config = dict(
    experts_per_token=1,
    d_expert=256,
    d_shared_expert=0,
    activation='drelu',
    normalize_top_k=False,
    routed_scale=1.0,
    balance_loss=0.000286,
    init_std_router=0.0249,
    vocab_size=8192,
    tie_embeddings=False,
    optimizer='muon_variant',
)
Below are experts of layer 8 (counted from 0) of a mixture-of-experts language model. Rows are named router (the router's row for the expert), gate (a neuron's input weights, with its number), up (a neuron's input weights, with its number), down (a neuron's output weights, with its number) and show model dimensions 0-127. Each number is 500 + 50 x the weight over its row's rms, rounded and kept within 0 to 999. Numbers have three digits each.
Before each expert's rows: "comes after" lists some tokens at least twice as common just before its tokens as in all text. This comes from a sample of Wikipedia text that the model never trained on. Tokens count by the router's weight.

# expert 5
comes after: " |", "–", " (", ".", ",", ":"
router:432575463375500579523406524555518429518559569523526505462476545571422432523515499509496447555451551501469530414492554508515491525470431414440500550503486556545545506466547486503503486593425502469506525488500520516463450470527619464474527490469508512482402547579578579509458392565512545465474463518523539453633470429507449443460545514524483472474593618532558489463559528458497456612503
gate14:495538584471509435468515489492562480581460438484415468458515458482466477491546447473478486560511516533462427511540534552454449526577534510501492420513531612484521429429519515416441492480437504520536391483527558513484452539502611495449497612480499508557447531437421456606531495566494517464456464537573388500456601450509437553493468432472440540642491581535478540565421518522490513500578
up14:526576540507489497517469488459553504547477489525453492442563458532509440410599507508491483529492481556443469434491576559466461494536465501516506455555544546484540474443548487420440487497421543490538327606517498474498495538491632467396596591467557507504471497432484385558501450561441520478440467516537477547471606419507449532506479498522476592591457589504427470557473514474503491476563
down14:401409399518416560442532628603510494490553501547574503423532492541513391523412541451522517467467514395484475537557529473510538469508508492486564530425523528519516514487586561495510532513586386402492522461495468571438522486540460493581570561465514534446447453441498393467513490449526477536517464468516500518560533486529464461436514469381457512492411493540486476526575482585527548522455
gate15:557533412471468503614490531586513489473408476538517409451523410479446448572523533490487487541491596537439512472529502434535517450641401439483373563372528486517532405412500528494521488509467507495450478466504425487500483535457548602528444471502475453396550546481552505497407501465487601533509428462501579531490524476561452591504471529517560442518465543544448519501535501523508497506495
up15:538515487533539520572569487620501471456440470527472544444495413482444460495584446498509424614449556555518442445437560434544532483566446418467390506443508592466539482419497457536509472445502483492498448479514458533586450504495538551505518541500415482448454624501584527552456582534502531539496394372489548470465560514534425519486509476450571496544391515499500440497516479547467507548501
down15:481492452526473449482482521430482506580485543524469464420534532445483638393500562557458529389478490396521517527566493492537444399475488488495417412482446445463514547566503596529478480506427481483475545495497560492411483597465492459567518450468507474556549485465461561393493499433401492429568487453544537469477543477460545461354529491536429553458469468431487532513578443506469542503492
gate16:474481614533554492520517438515422576465459519448460543474500301454429450539522581465557607493500572627537472469500510413556512555475512521420532493445513462495583498465501463510487469586557439527483515499519514436542477510518532457474436539481456437535455534557507431498527459447446528528515465461494501627529458489544467457527474499526507539500494499491566539432441474585490417523637
up16:519506660478552522536537470559477503498453531464460493470451275428528479523500564550567564452521563561599498402484513446544468553492520511460486471437471453495556535534504554490503477571478384497491525536492524420515513474448584475451455525507442475536434483623516479502440520565374544500517496504492502606502475552510516445510455507538426460551495486437532501477472487518551448529525
down16:498515483457482471556514615488418498553486569480484566416495518554535533482523531571597592475521474458417443440509499496516464515563538435558520457448472518580454516571499472524498430546539400516558497595510558479457459441577550484525507554447527494457473399551410593451446546533479591530586414438589596574568538518506533536472438451491450477519462473396515466520525503477516451530464

# expert 8
comes after: " of", "'", " the", " with", " to", " in"
router:547484524537463465587488498572541550550561469499450434544408443413500565479476500453540525412441488494554585373465526534475478577475539559491435431570495531517538405470483481575483513381589606501495491581536451476518501443425461469441567562442532569500443560489550432516528481492449500504428498513531421521504497520509449553468541606509506537511504484468486491363511502524575591484492
gate14:511437528496474443494529516538506523443507650529488543568535513420543415440444557506492475571387566400611504459525502486511494419482582560397504466407467593571381467471432493477412540496585484492505533546511482494498472493504453466498510422498494541525469535526590494511543482490521478467511467532552518473460599481496565448455519375548514555468469569522544476398532518502530511567550
up14:577473471510540497460555545488433420560574543543494498551477551517496419439509477532515473533470537514497495390549542528421447483526451474427504406442410560568536443459553445505482484523532501573548585551545505465419488494484549472546547510471486568551436526524560523518456541450513442512542527486516477460444508495472465481480381455553582607403502652602489445479438571477565551426504
down14:450520446477543467516499537504489396522541591451495484595588575466548499552447481502504498548444508566544524526500422513540380475531450580473499482359509464468412474479486483440447527476482489522545413426602515443476517503600501455582565511427442525502477510577501495465510535550509489445486490561452493569487487513503499446559550532634510486492469557483494528343548570562465509494581
gate15:591535533479546547524485573550481462459526456561390442487609536490526457455406524406499467501494579494536509522442503481377373444518515488429524583466504427457472460593476553507514577555477505561524519467516528382522490484508581518511535529466445539583471473500494516441461564472477412516478477538633510549477544616455514473477515469425552509415509524477571479513530513560543434523503
up15:498448511485518554473551505534483517490485441473492520559615475484532502483435478582513534482441463512437452584455498520427585513452431540506446658457615529470441595520401537536552456428429600463520501438548491445451517431427550661550481539550486600549482502553478536511569485483555425514471489565572497563471563542492453487483523477452487557473529506453479506510559483552491509454523
down15:606447482513443483507518479466561487526543471429483552490525520434487518620686603430511495390520415491484504473544530467471542534389543479483485507527607489513477474483437466538502530329594416568495502473469477519447544588509487504422492478566523480441508485452520531491458486500422517497515488462474506383428476510522506566595517511497421420504514476524535520495515463470522521486491
gate16:459496397507432478474511467647445472513432496430560451528614458483505496442476533492581506470546506462512494425349484465464540530452607459407518553531546479593519571441509413424460484466466435516571426507476479461455482500461439581542462423509498481587451554474538403515473507501522551546513476491504512498474477447444421483433450531539422524474451593481483502463521493439507522425481
up16:464477524573446551506584494598462530597373474446454417524637532463531486448507561479561535470528450447561469508418448519482488495496553516417531480533561453531504514429494461545470524440482520534522473519502466527524459470481451576552463469568515464526432528530548396572517473459492624560525490583524497483391515427433467440520475597527421499415514600453510431511557544489543499481501
down16:480511516534467453485513516533475451527602517587508533450471544519497481463413402491491471498566556552544453479577390427572455481473565501510482456493562470524537454508499483455499453509390387439505487614509433480596470571585488423455503469437450486469607473474532545499475427577523536454531514481534532588482565416436444525567500504385521435506471461448436506577507542470421515457471

# expert 6
comes after: " |", ".", "|", "=", ")", "ed"
router:472519495475469441503449533465535532528545604581558531424530459396400381467462444444539527599503488538447375519505484469467539429478563497487494482460499541533428482555517530495567513496485526497509578543464483492483471506634609454554434488414537467501561591479474487474486522467459554447428427554497524485469526434539520554597555414523545435455494476478443458454394514425468477530505
gate14:498542554508553493531571498433537488438376401477417500531535473442516447420540574458508477480526549546511430535525454436468486443381589468446451555507531507536510533451497486494550486610521558482496463438443507467539400525514521432509552513472518506544483518455538458490537473464476591535505516570375494442508399491536378517599562541499507629493473471504550585544511547512486467479420
up14:566566539471470464529554450349412369515477564529455539480528402510567473408538489497544550457534594595515410449502425450562586445412498459430470499510439533567569557559521539452516487610482497415472506510471465468526446576507500468447495556470494438534539486522521485530551471458513570476492483464455469409458442475556421518571530484538513548532550507498459511499503468586488443470486
down14:480547493534526451532514512548502475456518505448476535423520455533434546491472496489368519429601549483521473477527472524516500480503584415587374423494427502412495579528547512517506467471521507508366493431438460507472539354495461489539553491528592470470456458552560413595464485533457406593482526537444496483488495473536501476489477543513530462486641465455503474439477539480486402557535
gate15:483589463472562464541476662551544486583550562453463440495479515559545537578491480517521430527518595495516529500410422497533510448472499535410519561497541489480428476536484481470524529489549446540443535414427568508519422478535524506491480611628416463534522492552497447508415563489514429508437518566480455549490517537544447531551479497482504533445412452552494494535576510458430471393590
up15:458548454499536534560465647469533453533591506465424440582447531465489430542508467588548492507553584581480621461461513471510529473498502551452521466486490514482470430551437476467507525469570500509468562479485551406491473522501549522544480617659413440528453507514484453569430557440542449555447556606471515565549493517494471485506538514466495487468512530525466532497554439525397477408537
down15:527508443470490425443465535408486487475415577548556507428505558496547590436385497443503532530543435527587455468536580426614487564475423549456536495414578508494595485542515503460590488457491532472486556461516509540512592470446433598548449515427464469593517526523545499461533488528500445474487436485519577525538387432432560526462479521420483489527521542600501540504526467462524502554471
gate16:532507526474499513514473486478507470410508562532638435487479482478484545479485472560538484549476555503458471501369515474475518489449495479466562468617487437470468609586554486461523417478581464459497540480399517384445482463541504542511437500418507487351534525572398449499498612482526416536519516512552484577503547548590493509513480539530452581438486443469503502450428541432497558534494
up16:516506508540483387586435480506516546538421565590470507526479528538462570463440486531516565522599533484463447503446523550520533491454507531532516440516455488511567522549513437508583463510528582567447550429523448423526449571559495614474522437538493499464568512435421538554511408518511605486527503532476452597432506532538433567441567474616510478459514501448526554474420481427467408588520
down16:377452527486582400510463404533422490419446587536416525576437548502464465451490474421451481576533481497502481489585450475407556521520507502434457510467530504516498441510518569546481506450472447572539442480534467463508483425409545525544468462500477638521492550498534573501477460470413580461517462449453472553517514469482471566586464505557521610578525556524459444506507446590545491428499

# expert 9
comes after: "\n", "\n\n", ")", "  ", " 1", " Born"
router:549432482460538491513501455430479547587453509436526434594522483542433549470436497434539501455558589503479497553449442504515546445558514455510565548529559513459394482503437521445454597455458534517537489512398410549523498471578463536436446515597574433562472505517471436496555450572517553536546520468563511510548438493510618448547460572546454498603502505566587469438436537512515587489468
gate14:488565472577456510541489560438546501537573468544497567498404512499542553391508502474507394470509503520550483422551467512485596504513450576512512537459601496420476547486494502468513544462471388580505602511421604488495472473466551574520524552532488532552427594519516449423504503670473498549489552511494442567412470532515469472497488474553490492491458576434503455541401555483553479472454
up14:422481609474556504489498478421531526485557499501506558502435490497503527456574497518524529416522498516492525484476481464544472503625466493448558514488548426389536572487520554413519482448410424570482531540483517476541502476494498640402477556562393476609532514541510434415417451632492482512568522472499555485480447446498436504531504445536513586491441479484575445485434529540565568470526
down14:524498469536471476492455416443491508492473496483484401543415449514484546422556486513528505463492502527492427520473442541439474518487626432509494506588558494559383361524491624482494465453499473543489603491541487480498462505420532447567599437444595511462492519403511558407495554428548489476562485545451502476473505407570489435527519428467549511516424420556481560580500509534528478528536
gate15:498458520490532562519565508537494419528531462449458467563535495435527550610510504477488488567496409481457564550558473561514530484524531526545482487495549531410460495559468502460499466500515491595469493443406469568431507604459552522472523490469472430607579556450558451477446527521441402466576524491544387501570561488603493559524532420572464541501542584511473506523502422513578614561578
up15:510449451429497458455479451523541545659432409446558517529488546519457538554459496472455458466573493454461562569453554471470534423517607515510539534556534490487404440499416392482553461499536521612509474480428497540434414563466565452523479500496543466615505594457525432549518555487524447508458524520428466463532409499548514489532498494629503441509572551475467519547515493498559507487547
down15:408505404354506562506476526433482393416556494478471447526433471490471506456536435528484447512556444480529401509481426498484463547495448618515430575524572497536553553512492562454489485488492488497615492517491445621467543504461474476534442484569445490467580521412467463448532480526410549594449439509511553521461600433549484500527497478433458495475454428479515510531517532563544420458502
gate16:546476634502518574503486490557460488419511470389443485495483533568524529527442501517523458529496545553489545526624492506501560408527443483488512461523485551545523529501599442448538502511480501558555457466382468574462466464579537524529491445516440461414560496505550497496513484469502455578613634551535588488505508454472573562557504354535486510567465461572511538471501545448471477436564
up16:563396600535560528475506468568526509449499501479452449487458554548525585541420504503507483583542542538482492524543507464552556502561422565486481482628449547512528546532521476487550504496504474574539484471489443447508464518572538534539517474499407423499530500475560504551522493496457480539531670537497568502568633424495596525533494348520440500542402526496558557503455486443451544526510
down16:508459390539501568473381503489527532489545534496447460407498473547516571522496545474514508437430500583542555513470487509517575487458581511483534472538497554455517398516506475384540533555554433495525520488544465367437552462458463478541538444504482473547496431489528582493558554525411544618538513489462550575435558500502564511369510481338518488482483510498536587440508513534476525467532